python train.py --d_shared_expert=0 --router_score="softmax" --tie_word_embeddings=true --warmup_steps=471 --max_steps=4394 --dataset="wikipedia_en"
Below are experts of layer 7 (counted from 0) of a mixture-of-experts language model. Rows are named router (the router's row for the expert), gate (a neuron's input weights, with its number), up (a neuron's input weights, with its number) and show model dimensions 0-127. Each number is 128 + 32 x the weight over its row's rms, rounded and kept within 0 to 255. Numbers have three digits each.
Before each expert's rows: a language model's description of what the expert responds to; "comes after" lists some tokens at least twice as common just before its tokens as in all text. This comes from a sample of Wikipedia text that the model never trained on. Tokens count by the router's weight.

# expert 12
It responds to: Interior syllables after a word start, such as op in Coleoptera, ip in municipality, g in Norwegian, plus hyphens, dashes and month abbreviations.
comes after: " the", "|", "\n", " pe", " m", " An"
router:122141107102134117135122100146119194092160138158151124159143140111083120118109133151129186079134087152147110128119095054084097115045157151127116131124135104143114170141181080051179174173121141078115166124168107113148160077115105177139164116104176102189102112139118133157110178137104220164124094128128155143158186129151095146164140082138135170121154157114084154067100118126066109175153
gate0:114124173127160181159111160109128141171176158148032112103209168114154138120088090116102117105159097117120147155088163140110118098127094126070165094120144124149133105128087123170041112194137088131084150098107096068092119140144110117098128113083104157214125110078097101200084078115151128103131108143157082137120127086105141128065099131133091181108117169132090144112116128157129126165124
up0:103126133149133130101111140142122099162085169183160112126142197127104110068123161113101122170094113191113140205119111178133117169129152125111191167095127118171151111088089116143152110103093137110125123118154162113186147088130069093039128088137176150184158096111090157129071080152137146125145174073168105173129098126118142145086099104134170107051116142117166048123132092152125143156125
gate1:107135123139144154144117067225150123072110133146137065095117104114134083126166159146062131095140177104095090129084129133169183163141108143158171087156142142157199127116119148159112131100204117145132158103121131120139150122163180064086160109089121115113166092145076110094074086136187163115123109137103073102106102099147126116118071118136192162106120087077117175162144136129072118119109
up1:104159118119128157154163151059077078132085128184133143072109124090146085087123124157138092192041104142103173137116158184176113101172189066093131153088141115116171151126093092140147181127112136104092141174123134184116126146112108155130073114126085122130135126194153110112187149160094125083129111166131090112092157165141093134111136132102093132140145140191123169122090175105162113070163
gate2:103094120093092107133113112152100077122138120091153095106184142139092145116133076119167107086154121043149129088063089056120157170121058164115088142166125143109080147151079132165150117139145059115142042112139088127111108137126132149142125100144134120125119122067161114114169101116185097047096103178151126137067109143099126116113052119163175119150170110106114122121138113170133171145089
up2:143085128143113085057074134096152071055126152068093146094180150178116119105129080172166071072143095091097123158124092074109104159093060176105153136143131122128114128140081109149213089126089148113093083148137112072170059101152139164132134128146122153115160116113129139163176074114132150138193117154147130132135157140178127140148108105147137150156122080152103155096144116130094164161160
gate3:122121149085093082100177055182120146139134161141101151112116120109146188103173146101130120097133117084171120117134156111114116120115147141126159085019154081191177069126136107164088129103185150108165114162085179107093117153129106170066126169142160077143201140170058136113142167118161104155092096163144154120181124127139140112106132096107120122111161083089125129091121144118103169170102
up3:156062123227119164105094160130134097145118187113175113125132163112080108123107086126115176141087169110114124116119138206162159112087133143110094121140111113148100119132137141092080116134053114141048214166114135132157123163097156078191134102132058142091111136125175109110127131160133134129144146138124089093123157125154100105165110160178162079194111165109137138126099126159182126103182
gate4:111145160072155129068111091144085137107113089093186120113059171104149110134183128117136160111142127132148077133173147130132146116163151102132064135141181132181111156140128126158160085226124077139095134110120121162114129179192124115139143120104166135164124139070148197154102115108164165099088101173083107143122089140092137121099151145127064125106140040194103090116149090110121120117088
up4:114127076160140135105112200141115125093141154177137130151176075124154123154136117187130141138120069142120127055141128140122117098091132157117163088102092168173168050119088129161146134058136058134121164139131081169144098181071100122193094091168087111138086146150069168106121130077115114139145084132178148134095108155135107114087089146124189097105118096140102128167112189095112122089110
gate5:131173170087120153127153129188100124064100103167141149159135194156160123127119133094061129045103145171094087156138144158175108147072163137106185164104150135105084150091105126077109124174092079125127058165110108145145114089128155117081105142124150089098173143142142133105100119146172149130115204108119115125154115105156102054098083135077107174083083135104124152149150189137127108123091
up5:108116158120111125122048129103064120148150133111107174094076092089151168120156107133153078111120169062158093125144113094042146112152156119087162138140083151112180127126173096153118149179157167113150185087077153129101213143106150131151135094152127158101129076179168123149140118172123142128136167122115096164106149115081111204107156148139110097070207139079155141148140092127121147141138
gate6:129171111174100153124055126155162155138116100164115210122141056194156120128129120123147114049131106130146166065162135143122136082129153145117160153186125120077128175099103120092058168147078088116093141091195154157082097162131110145126162131076177088184083152150095148127124097096143163106106122168138138169138108134088112151121069116125071125142075096105119101109163101129115137141103
up6:131138122149132126127118164141141104099070113202110153127163132182119143193211118139133108094108134175104136094176161150141107089170149145134131123145128129101104092125047129113157127174135096126170146090183062138161120016137138061143125186130165114139178152115198111070113123096063118113139117146159127162154137121128152161117121117115081128135119117177196125114148128163103183139123
gate7:123159090075130154202153097125119136200166169162071068115113181177061112067119124092086128118081146107141121180089186127161107135150162171094180167152082116159115143130131125159147123174144145104079119128088098099126112186135123121101154114095105098125112141108111156195122032118184110131156125107123132135146091113115175124157067148109092124131112136107083082139127078136108148115149
up7:136137145157173171091105149152095096149113114090151167216107099118135108128128144153161129151207104087063122145151129086153138141119125100080065133166093141198090081130122148152114108101112131112124080165145142122115145056163115116112122123127182113134148149155191084119146105154114215100100146130228103136184138088160134152154125114152135066144141151122124148161144127182176178120133
gate8:121133092152130159118124082197086140117144122106053106155195136104094072119130073110075112120119117084144139142110126154098173115148119088162142124155131087116100096140186101154095142186108122173121126141123162104118137123020114170140076145105126100115166114111165099146141137156130165124184107166178102136125145141131114098193071132123089113173017075096102138110111150128163145141152
up8:143167134132109148131104145115173086137120158132166088118093103177099176118185081179160124130101142129142144091096116148122163162136148101112137151061123093173159121055067110147142156040168085167174117109135129146155213167136194123102145131149080142146065147122106131117197156105111099131122151131129148134170100069127094123123122069135079170107131106101093122148149123044111137099142
gate9:149130156125104096111026100125171136133085116147161097108104118132081163144094145027168101084112124128208170156117135166093140183095119118149122087155139084107152113110158162129095057075101113133126151128138185099119140115143115118115137122152075125177131085182106137106116152156162144132094171128125151146041136116147146160181152097102112142074122148125141065140097162076098116143169
up9:150093159137182106144145100094164132080110163186141110105180164129102051164101097063096120149107099114105159161137140161121137176120166136117160191110101115093175167073074129142109115158164121177112122152118076111030145102104114092091089142188138162128142138106097079114084098118125087149144124064063159169105113141140150137141164137113110137127117153155121130091167178191109154158124
gate10:146162121165166082140081087169121152145145168127133125122035144130103100164105144066121109102140144121121147145099180085152172190151107166073166150068136108100145182110150096099136170110123127157097162149124154164064105142116106185140175105099123080147168111111171157081103136126156113108087113125079144134174125081130092129156169093141156050128135161061126048142105096136140119131159
up10:109153133150148125171117117121128181168185155117158158142070124096104090156119139132084133155194174146118140140138120159154095071136142124159128202116144167111128118106041166084153124143184191178113147144137072130121070169136197113123093136078086158109055117097155170117154074141126107155079104135133124130078183103123151095059067165113098124140126139132120164101120126088123114159124
gate11:136156118105146088117096167106100113094149127154134155068125175135104143099148136129135142139047216100098108193012117118120135127130134142098119127138125146163177115096142096146100139101047167094138142134114057116153093136082120110167115119158130167078127116130118133076146108082125086157135133132095175106178183105180151051139124126106098183082132147149092092134093110123107123090101
up11:156152147077113201153104079105144161161128115093093128122178144149126112094159079134128154171134054137148175107154113096130128187161185073163166159080055097125106140094170131118151118147130113166115134148129108054061107063128108136135177181177158095109104140063163110138140139093088115101120122136136145171138148172122123125124068124077118122168165163121152112141146130052145163155145
gate12:130160159182152153117127110163114153103134109124089156064166116156152142110119110074120131125104137103094123163151107074121124147115121152137201091112097141108128154165096128152144183205149148110152084129129137152131120173106122090144089158132057057105060142177124191195084116091138119124128103123152116099137081114104087133088174178102141155061144120120021176170154145156113136120117
up12:127127182147139142114107111121153164125109089118166096109118109139089180097117128132127089136071153113122090081152109126144130151112151185130113157086105138111100160192101164153130159178161100172163112139117115162121126227153115164145070137155038112143113127107109100205078093151090152127114130075118112125151115133117104095174188184158108153083089179139080200152089097157170140122162
gate13:107107153151152068155157120131091184082101068158114130088202144169166148171122137085099111114105145132135075095120093171159098150135145114147181149165163133145162091154125209097194110134154149117132146078155108131113150066173118077124047156138143175201137103146168112131136098142146136091143153084175107105060125092147175109101113165110161150120161114099123134128134161139076160117154
up13:092229129023117071138156149154110114167066136162158096120119146138174099135120173116138128144136122193161149130136141082130097089180115087116129116130106151148075147196117070165073084072121177084144116116143137054131132164085110084139139154170165149122144162121109146098122144158166084154151161150103120123147139159140112098111078121119174073184145101146116135131161152121154156139115
gate14:128140137060042144188162091112116179117173093115150142104125181149133148086124143079135125153090114104184127105108106094072131121115066146113107144118066121097135138183151114130114120124119077103131129172102181107151142170136107147090144155131095125075211129094099141169104109154162147117116213115075165115129125126117095170099133132143076119135146192108185097075167149117115068149116
up14:128104104135100123189214087203149119173132138082107177099106097107092168125102091148114146142135135103144176147162114092125109178150145112148092149140128108120072143140149094092112162173176108105095127054098134133090122179090138168141098144132155050181170149113087129103123109104152167128115123156129173130168116133078171130120167095139098179132123191072163096059165175120118126158151
gate15:123138101130109151125143206116095201168132132082144129178142144071158080072105098101090159107112106138107096151060115157159099179086128107077152127129103171117178116122136174190145161110108107132113163103105135137124094211120141101090063093130146168178190085134191111135105116062120151141129154145106162122187135066139103109093120143100113169124112125129113167139170118100146095083118
up15:147193159188141121082096102179138157111117188145098192159119139118104168136119060120183123099163156149107130114154128150114142097082172139152130193101126155087153154138133153072126118150157179153121134151127170098215152120084123142146118159132137142060119154123159159097147133169157094138114123137151175135115122117150123106174145123091034105113061101152124106084055117101171130139071
gate16:110119142077102094134153128086115167139131146136115148133131184144095145130073048129095142081130124158097118172107150114136182141176154182113114171160119131100058170158101124180138137141074110130131105120155146097099150134110099061132084130171173088101115112103105104107160098097121180122068124110111102106125043129169216109080134155116150117076099079152077130185113106146082158093135
up16:120159103077120146111146146137128114191132170131042218188158140169113119153094097128152166118153113131165140138047168098089140126160168093104102115098070137100080190178163140121174151136133116174100129163128116080175131142134096075147111144068137092134128124113183106111166144124145125124117056157136130136174065138138174087118110143094096102092123119117088108145123063165116131149165
gate17:106130148137094162156071056091158128123170144125109142133145133185141125130121069201088144061149118093094122146106133106116104131130097126117125171172114148158169146099090156156124105151160155151106173139109090166091181130113173164092090142153133113059106039181123143192123099085130179113084120117140171115090165097109137162122108173157088172156119159102132115124130089113135207181155
up17:129154176189137140175167133135128142133130187104148144083167098119137125095139087130107127109130112091071159137106114149151116106109126180111136168094118121097088081173161096119160119117173090082113108134118083127159118068078149129083113073183180178118089073115196073067127132105144103119149182056078059094092162135056099102115148134125119129082137140147120128142085114124152167137166
gate18:135109124123136162146097143157128135134136171173072148137115097118107108122146081118144167115112161055138168164124055158097137137100144162083163090098080115090125073114116153163131183144120117133133142096113126145157103166192130167070124134114166172097150115157194077185174080125099132097096117096066139142168093097198133103201142120088112189158120060080119140094135086120115127118157
up18:152217105140155137104126069131147216156070158083067139091141119154130196138116145126148114141112067105143097199109114088089155123118124124148162194143147131126148147119087099126078102120112107098077170121126173117040129125131123111113115183154124125090108132107097096131131143142156090175132092170133093118075123145117128136161112128118154139131211131139117112060173064089132137093102
gate19:112174166166147111188104135138155191082156154113117144147137133201121165176126112076130122155133111106117132097123123096192141161117109159141168150113105139122087134060054158157140126117149135187096190122129112130124145161173135137100131180104170178105148141150127162168140117111118170158117212136052091112140170166113144141142184184076151137201112099159132117181145158099127107083133
up19:115101091176141148141165196198113098135117135145155104156124087083119129183154147112120113126153150107164129100130048134133121142112134129155162084185153164093111100074132135118153134125153105148180125167156131052183174104103136083116113129160131183181174125161134095070141118148107125122095102104094040104117164090136123059128057102122155171134150081089140143152103194119129118084144
gate20:099074156124127190177123171125143172147110175175096132157095112143191142116121167084105163092126089087191130172152170148117175109089121181123143138094115084114173104022084136090183158129126163150118096112132091153120127161078140124161122133154179131176104068129119120126106087109119091108146117111141102129185149201086164124135101132083062132159126176117121106097145151151092116110123
up20:108083149110120159176138113112071080123192118142110126183207116147134168076146111154113133106215159104136128107085134115119128176099099129090130112135093072108143127131168139163113173097111075130189062085150052124199103159126076116148181112210126088145113129160117121082104107135146116143083126108114174136138120129137141124142143153050139160146075153165122153154125093136157145126116
gate21:101090159129086127092108115104150100111079162143191096152079137164157163177139149132178170073081128133155100143118116108117119123105080147148140147081102159120145113163144131108111110037158127168190130144058159147012183089120164129111143140134134147177198129121146090124117123135128203156092116125116125164101127163117118132102106132158132153144043132130163150156166140107091111172140
up21:141139083164142100159118192129103109142094139090105114168158114095107150167047120174120143178162112105105129100080102112205072171124138169152072118126142115145169108138071083127109116106050133140170111118180179069127131105096101111155102136099131067118135104129093172126138104149133098128104089171141162108099127118116103097147099138186109046084160090157086131134093112171101106081093
gate22:172063127142162102127111149159086103101080130127138145180139138097165124111152105118079129052105071121136078181087159132134156088117083206162097174111170099111139108177108134139094145150095110096165121140099139095097105123141131110094144113162139158155189095079108079135115109106157108130100123107092117128172141191115115132123073166102084116141114086148106187116158067100074159160045
up22:162132086096110114222143105070176085113114118105069162101108147135181101155102153122079104167124100108093117124114174093125125165131150101131166181174147101105120124120191086137135152139084147127194134150111029154140119145100118157111140146154062128141099083191136111172034096147122139137149067094133120106116133143166136150159130146119136134165096181111106115139122102139129196147165
gate23:127119104128061097142131159146124143120157137082114081122085151060167088111068092096108155086130109118161115117156137119110155170092067143116142112181104116106150094102159168123115144136154064137139123145074177133090104226091140116046107161111123074104177142150096169147085141097165122124154141106138121098170071107148141083098141128109096148138144142095128135084193166139177085121066
up23:161057140157165152124156105161166155178138160126110062147131117080139156102162106162160134153115098124148108108098120104036140130143173132129085098106142080113115039133105106108105161086123111104139166120074166131078121171153116100100111089166148071128160139136098156124170144113128117156156136098172117087190137048119091131157114155105138181196176173093120145128148144189141105128170
gate24:184099153126076117166102145096156131036121097181084139145114171061118110146109113115079096088088138154077113117131175088204118108178129135066152119127158117087169186106148090102106132211094143091132139127132139147105126088143121078131077127103146139129140100151110092120110179114175101121105164104134122096119116144166108163144106202135086104154132072145122118119153070163187121161108
up24:110118151140130123177119122137132111140107114102228085199110175055127110092138139171149189135145106161145163137147127143169094129126077152134129121195105133153108097169043182156118146134162068156118112120104169169151147180067128134123056110121144174147153104081092150170175101136123200098148125112176132140087134161103120165127107154159121114162133177172136128163162139111157142109095
gate25:115100128090194095199105095138120102123144128077079169107134158148172117110101152076166127107098134118145103107140113129099155158085133133093168149152134148095144139105176212107171106178090135104121160154107131107088068168137167173126193133142115119156134175117137073144099119128176072159139121119096143110131133090134136155157109153078120049031130146118067096104156166185106112106110
up25:126160141122107123115168122079115169172081126137088106115167103114144104166140179142075071100108150071127087045136151167071159108114104132121175153069140116122169072091151186113194136174148154099113081141160149085128087083137173129125131107164088045162141133123124100120147146080150099145119136128128101091121136089157158101064129139169109154060110071099112110140100162123134173137153
gate26:093176094118150078114114212114146162114102123138118196134134128122115107125119146179162138121155128119108135136150131113118121140093090120150190070120095172138112083110119127172110158171105067132124113150153097163131108111104144053111143145200073066123124092147103153131152065093146162142079092189155078122177163136162109101143096170168171131099101062155148162112194108110081169096120
up26:112120132097129081151110097145173153099147077139098152085145122078133141106150103123103119140145131086157116171105111076114120146054155080163183082157105200126168179110183115192154212117148159087183133136128083138198085176163099101103138129130069094089135120174128097149140137104125104113158063108107130143182174140162095099131122145140166169119158109096155160147125132102130074092139
gate27:173085134093161139117095108131169125147152118110117149128123139122093117033129066110149128082168157099111112116140083152097120113116104156111134114171123143138102137108178144121135164185088139139145173113133078154176166119131137146155153119104108187153019096097155147124114118114184100108109107127120126143157112144095154085073147201152118077129190051118144120146133053193165186114116
up27:106134123114126162151096100161161092113124181111131126161131135131136111144203147160133035123130165213137133102125158142186047111117147145086101104102101123109228161174134157184075112136161103144115142126136147114106162077124124144111129130148100121109140078114109096089097159152119140097130100137148072120130095155168091132112095119132121087112112140055186168147123138055081077072119
gate28:106126100121117097167074100147181162131086137113121163152071092111116091126097137071052124105156170143109119114145127174126129182099081109118110159140159154126161164072137111109151113134063132169121147145150127149161094211085097134074091093127078124107119061187119138178081147152168177148136174121151130109105134161162139132076113131088080118144103165101129159142133177066154060113104
up28:115107119163185120130143120186121126153149184119165211161074160112112168115151101158100127155116218167168062123169095123109202129101148170099098131160115156163140185092140112141099062060124125128105135106162217098137092174147153109106119085151138197097139151111099113118115161086124145150125126102121147133113121173169122118130102114174135136145134082045099114132122132110132103096120
gate29:140154112095089125218069129132142120080151091131152123154155125125117155089079153088138153110071123107082120132169152088109067079133128122182185091135143167077069116120101115153087094113086116067113157082111137120091105161070132082101131125162110140114136175105199118119138101160187145153159112150115120127150102152089132116148077171124103103148169060199088134120161154110169105102117
up29:080124115136172104117094114109110183146155180104067111162089073182122089142110123100189178108114107129142104134089129132143191137130109109073124121170081123155160180148106151137150168118148091135093119070090156119127139155111106162173127126101157158122149140172066076121127162142126130113119097128103150139122080080138092095143156136136142133097106215133095171122148074240158142075173
gate30:151168134134070080172109140103150134103178089095146186103158152141142193145185098159147147157133128157109076075160124206108094174093097152173152154186124113099139096123173156162123161113103137091088152145166115150114096213109140124163140179140121128091108115188115156184151128131094109146140089127108134106132128156123150116175120129069127104170162138190123097102128037108086105143115
up30:087127146137124132201116096188179114133140121144165084094163146094128152129155097107108088154101129159136142097143111179115101130160127131129155077179128112176094153162085160160128109113163049103158156100123089129175141101168168139147118128128166102106133047073118073095174087198108188165125116137118124149150120103128093127136111135077132178156154050149067142179104080113124125100076
gate31:128131133083095065158149152166134073106172120099122150100117117100131135107111150109150154053122110143125155215094147169192161161122125107126144103172156179113127081094133146104159120173099142081165125098154100151123131142124096163069118099165134151142073122072159105144122082151174152099101130086160102116142114148185203149154091119094078119040172106113111082115168070123105105137154
up31:108146187089091079071167123134121160146149097169102101181186122140170097171195134123122141152102096059090147159116117160064154147157205133143106124156074150094117146103142057116097159154108139124100096148130136122164126094140145072126118139106131099128126147149056136088129114101118140039105183135133122188132147107077114125106099125084124118155090162101173142155098093181171126166119
gate32:174137152086142165166156091081093140168136151162083176128116122159211132071142158119127146136183141171196126122093166078155087149171139069112195099114153142170092064175140175178115132129098158144127178128117123106103089121136152102098075165151093089188123167179157148133130099095149133138120141128171138155127098088162200134122096144138079097095125126144118107074150170121134127143105
up32:112162100106117145141168115092150123139120169172127143157128158213135146064107132167112125111149115101205122107101124131112136110131098101067224115130145137112125109179216060133197121095092191104139122125124113116077113149098178204097077139104070097114128134126120125189126084109128090154192109119111142141127091090160142142129102102112111128124096167094125148088127148135122090122067
gate33:168082065127130125141116133137119110117131127092118113112105110086115094180106167098129125097112144108220128148105133086100086146131116154171176102144211102120129127062122198155129118131133186121114164139111150153128156121126121170144120127127123135121120155184116197096146176090146123062058103139125176160098100195134150131084137143058107102183130149047142140104177178097129174126122
up33:133059107119080099126122155112107106067160128091127128149151125059099098153136134134116187135065149103139129187120099105118030104117178147121103128139165069141121181125105147169126128159106120170129204149149110143161127114138109201156092121121132130108081130226118135132164076108116156070130100073158161141073120124131093214142157101088129143127143108129146088119100123134103102155154
gate34:095155132086128098086112099103089116102135134158140141199154107155130224154141202136127160145126198095121123130089132097131142089131125049126155084069105107115168121161156130165196154134124143073168163158128122118132072105177125131171111138160072117134120109234090165140121171143132093147083118152116155144103112141111095113114158154123118088152176127092135134154198104105153148140167
up34:140132180078048101164129123115105156145086093175091169122107164191072134116136173118094131135139131051142143141086072112118173116111155142100030127150210132094134162114165142114178103124143169135187151184140079131120114171142105150090116165124126159147108129116211136179126106125125102135172154125124137137140139121157164142127109088099118150169117135073174122114088089140137162180123
gate35:099099138117071127122110109120112103130134098148193131102098176102110143123151132040100136084185086181089111129129145121121098114108102162094148117170154095117135142159121132123069116134092142091186158099166092153155096145159132131107216106096182076152140091162121168135076057088140123120068129091132147141093096130120118160148067113065098152033114111131130093084157138140131097158123
up35:145149125130151158137146096107076128093126119190115128152096104141175143059096164117182200115112136103147139205099171092166131070135174121104128103150072172120144112131097169138131125158168117133119124127115126206143170107148128127101173131082142168114141095111153108121142091055184135167099094141078194140215137098196129133095065105119128128127113145087143129128099181147161128143089
gate36:204120129137104094174135142132101126137138152167110152059150115161157134104128136081088139114102129059132076165061116097101158112146074175161120105166134111073123128125116095125115109141104223181139069122166114119108117138095141140067160137140122078162108131107150202154142129049209086126148161183130048110137129131131149108109129099152086107155099150114134135136156084147104103145106
up36:127196175128140146145108090120067126104109108047145152123137156069139141128086128133158136107205134156119145158109116117157134143098185094090110066145140147109114088093143167141111151154121174183134102171178099086112119090145124172071115155067125116151120158143122091148050136109103147099147142154203085090096162193149141138145060101117133126066126153101168154139154157138158110136181
gate37:138173179037150131148137113141169125119129101087161157095101160171111119074133130144102128094121117128090117174121126131142064144100194139134161139126145162121120092137144132120180133116134141139169168114109122137191108085091103121198155161143140091111163089160145079155148142092216084152155150165108072141113089134096100071121147150128060073095158071133153144107172133148140143212154
up37:114163120164138147163091136095108135096141154087107226131079106127178133090049180153158119106061119133114102133174139128118105070108136084191157166173098111135124092180099105152126103080155128179107123064153125092133101126102107114103123159125109062149117049138101094080086081146112122098180152092082148132113077090160155137142095116086144117123159130163144172107139172100112125141119
gate38:151032162122185111154100128171117157114070101169144156107150147143110115098177150088149091175139151087156106149111082141143142174089182169124178156117119136222096136123164130101139156060177180115118101144119119070157084115094117098161117178150155151162149197140108140147089102189139093153129149165136107140192129158111159125157135125148150127086112157113152104170131096099140157151172
up38:092145138050126074157093091154140177100106082121112122105087133147124110084075128119121112085141087097139137111102151125128144140121093181149141133119161100161104205146153117118124137133098085135070092076105102167152017186089104091192131107168114101168109193126142182152108062099174105109130118114139140138150102122067158161104117091153135138074109105113164153096140081121086120137130
gate39:152154163178104123159127125136124131094177078147080150139140092048130163085125102103110091114103159059132114159148061106143161132131178167139137168207097092090161119112122208166129143146117089159161111128117105126138132106108132178123104131153141076128144133149176148163133157111171164054106182064124097137086159112096108118136095180098161158084182149104120111143103145161189132155169
up39:153156153140134152093083113085106179100152177094119148193170126123112134118137155120140140153192144119133140157193121152156069081141134130077116123153134093095121165168102155110119197116084112208082068169128145140152122134092127169113099109057129095108102114173102115188055140085147128134089173107223098121111115139098155140117127118135121068090145165168122101131135118088158167147148
gate40:052097192165106093119116077097058097091132159156145142183103149084162162143119072116102213122126113137095113138082100130114168131120108210051099170111187119129171146117150147153150165131138136120111174156061149084137138102151141119124063121101148111181140106149072148147161105185147097110105135105130113144136133113176175129124125146076110197154133106092159131125147106129099113120114
up40:175131154090061139157115054148134128119143106166114134100147085109119187091136078110141120146185133126147138089139101128144095131135124138064100123062140097142137143146116118151141161081165099179210107177105071105174129146177103131080106152132080153154138129186144121107110153061144161097078166120146111166181142130137039131148128134163085127140099159098109151186113081138132189149160
gate41:115101145108154150123113112119174163165148126150091131114093082116138192129134131123114141126082081063130114153187128164068136152103126195148155148158132201161192146128117134144154089119122151136115138103095153141047110180091090163128147150171178043144125110109146115088148043150145121142088098086103149195118144128088129116165131088095135148100128094073134070119127136119182123132188
up41:111119130142116126177117160097122086131128131176071125108088065162138135087130175156193070133074173142144099138135091132121187131183149144067087136087187136165153130099056072089099142098147160141142081116112143113056143143115146102166088116118114135133101120122087139099119106177149156103116172096164164148105172110092149140115098141161178194181116161179076135101106109131147150085167
gate42:135098104116086114131104129142145127060160111138116145095122129158179140102141131086122109060142131045156170143103108165103216100128058181173188114118167126184067126118127132098121095131143141077075132115060106124139102068132114109134132089104159094113174156166135121123132143118157132124072152212152114145159109065142158150082105192123104194123087143108136111097130133142156133118119
up42:130133097182168173153103168149121156068071055159197087150185130175172114104101130167114132117141096098069096128166156143134116109131160164152103090117111163208160146055107183135160091114130115097138108124148075123128104107160101088136107130106170148146069119141069160124120183142111086176165079130111121139079143131124135094126117087121102099096107063125150140159131096134096101092091
gate43:130065154103109112136153126154130150200143105195098142115118165177120186136117133113126124123132061174172137100076135111122182184136071096143117117138109107082063151131142177122171115105069126086154194152147122127135086120131158152133166152094131138140100093179067122122124119114163079111107107125118100172123150170163171161160104091030122126083125145117156069098161129170090089146102
up43:139131111130138141161117103151165100152141126133142181112124164084114095086116121083078094181073169166132140150137116150095064084090142175116183185116126138068117104131131147129129058111153085128153128211122109124150077125142140141099137109108181106175179124077131096111067101131179124217130087102149109183109145131079113084154094100159110121098184181094078110138112108131148153104106
gate44:109129073112121098129107108102114119138123091119122205120128105085178155064089099121098142134054083146142093169105097204123064106106128117110147111145133173095072166205109191171090078107106173124123124172098072112173141131109125109143162122184134175145125157152090174128075126151169086142129134123123108159157118144158134099122110131074127117086155113175088053140115148107143156100092
up44:135166150124029187145145129115144122178082130093165154091143110147102190168097144123117144115139082118050137116094191122122168107143136102114151107145119137125113143122147139106110149147080060166115084129157169078139126094076082137132095179110103106136166107157122114106137082145065163136129130136127087155092133079130133106130127044128078123111088110104213148127120172058096137182145
gate45:124128087070098108183131141160145173103121144096126121129113163074168132102080160150084064136076140079128156097069037131131169120070089118129117150137124148147137124126157149121137088070153171079082152109112120113174114099145173155155082149167138147091151158163130102126172094133138081156183137195118096066122076141089127104084134094196152128159107124054110142147129106108142153124119
up45:164069098188124171144080133124148069110150130108169153121151109158123167200168104103127117213148070166106160172143171092180072165153145089079090113134130103125143095104115140133166095107158118093169127120144084113211110088146126173179124134107156137114153102123153138065108148138107070137101112180154188092174118077112148117148118088133100079152096099140153094132130152141123132167126
gate46:093118129139041086179147166122134155058119082125125107152100102106109140135116198145134150069138116102134126126036154109170119147165200123186150057126091115048116136131111115154101171138085152140151154117148141125142147126155103031182125151133129094098155126133088086133103086139183111096088158127150142149139156126099108138152151178089134182139145125120130088128129107176087161108104
up46:134082128114183103141145102065126068104065144074181131171129207143081188094142187127107093084093156210174137162152124095141097086142107116139121125127145083094147153137181069159145179143125105114185138090091146133132088098141082161119141172144088127162163120137104112132162162135145109139113148131097127125079098112129121102118124097192087166162136120134199129142181125112103122084107
gate47:134162157138130113167125048176143131168163084139115099154079150151140156087119107149079094096141142138138059091160169140110103171113164154117100130112159149160111102114098161151070143109167160163113128177137124078127093193150086147075137138119146134143116115177179113163131102081110148151155193073119068170170154096130097173120141131126158145058125131011150141118139143129104115141101
up47:176193152149138113101154108086088113119098134160108142118123101158161068081133113129109045155104178137137140124055104100173097089121194097136104093125107133072134124067113119173141177203158107106078104092114153083099138118095108121131088148157127098127159122136097167162132180101107064081113107118118157130165122185177098150166111151090138103192167108121145147167108135104182106154106
gate48:120139144100137128149157123119102168140091117124082097190097174124160112131084153121102133117098148092146169194128122167148126086156154104057122069129085100136115135122095117110183146186146193079099207073136175095111138130140135136123062115092107122156098081118096140151151117129179100093139109170217153105109123089183128158076099115147102147207151105109176121129176115098115117157115
up48:127120088087135105137119106060180135152146127069110119135155091115124150142162137141149137132135160211128124086161131149086103130139088109152131140163115158098168086115161118130073138121092082105163105152137133122106127170151078156079162133197142139093178144107077087106109181106124148158131175159127145115111147142108082149177194138092179134197182129189085134167136106082049133102065
gate49:120098154149149121109073121121140174096086115119114133131160172115099139132115175039111167090087104184107138137154093076135137129135117149166130125111123191107065203150130127121103123076128133091104140139097188132171134125166096112074161129113120107098113137137112108121073123078115147122109068142109163134097149167123160075119166148028181129134139102177188146187182153112093076118163
up49:127092134187160085104092110124117217104138126169143190162131167164029082112123111086104148081130102164130090133192084125106207112141155177147125128126142121109096156154122075132097139071116160142115130108143120122148135151148099093078117101107170100148116128120123108068087117066093123125117109113098173153113152168149140120115102131043129135113135107160163160199143081079120088136141
gate50:149167159172139170114088106161133155115117173129134122177108101117119118149153153078142104165136126186144130217156113122114133082151134136163104089153114171083094139119111119107098134169152108173107173171070154095163163151143111123084117102078169125197123104173075155107070123170157100143144180084189109117175157120190108175106089112073157103152130097104078091150137104132088185101122
up50:109171137156068123087151098082084100075125106124141064147118121158090161112126111082107062144157161164147081191146161103132060096119190095157162105150124126106134127149088104156149165151202152145174130209111083095157152126166108123109106157096129145179161106160100164114144143150109125127144132084142152098125153084154125159174078104116111104167103083061071127121104088144109171158113
gate51:202128125136130128108082092111138126154138142135125208128174149146069109155093099154128131169101079069165129169143102138109089140164118048123108162137123179109094115175125102110089095135154208107101123097106119129150100107103100117140118087112092190125146111155162151169092129156108085162141121179057105120121141107117171052163153130116069150111059162116120162151116104124101195120082
up51:132148116042149151152156109143146095166095205120105105083078137072154137141112131071151164163127161166126187122095161144123145131141144105128206126118061095177170138084176144125125204162123109127132076127095164148103157128091140107138167201152158103178117134121090170116097159134163140153106075139182166119126091088069115124093174132087121096114132082160135107117151138111158081128130
gate52:155178158122126111189126144084124135133115142065098200119133068070203152092098127128170115164150084137164151139102135098105079179078160118162161171155173104157157136094079157146094138152115130100153091128110109111131156207119125158105102139195119124118095135157096115101108046113152164143115048146154064122103125139053146139106150153106136168148133120083137131082162122113112138114123
up52:160145163148190126196098143100120098108107198135131120158186153084128152111080089122135146131119050111142162154070092126132070168143148144121163170113181084118157144140156107120153121138088139172068150156092113123076176125053144119126145147122135190151094117131056124081151084109123122157121110099151089164088148094113172101123124131124131160123143211196147130109128121180139157106091
gate53:137115197074152141136124032109085123140145155176146188124120156108085138114069135083115165164130117161119102170107138132144089149155093125068141139159140105168134170129133125158128076078112106126136138116095169109120115134111139120104128131138196141104105101153082117175121099104107129120092150158113168078116184136133130200120102138005082107146085143205123096132176095147107097149127
up53:150127128158145160078073162092174152151103117139129057144164101138098162170137080163117088187146111128157159109178139180100114140127122085161116159097112154101155059146137102120165120128124071118144147115134066098101171126132099123136128153046087154160124130111111092134053151144067084113182075162138078137118126176091106094090188136145195146146109148077133168103127144116135163086112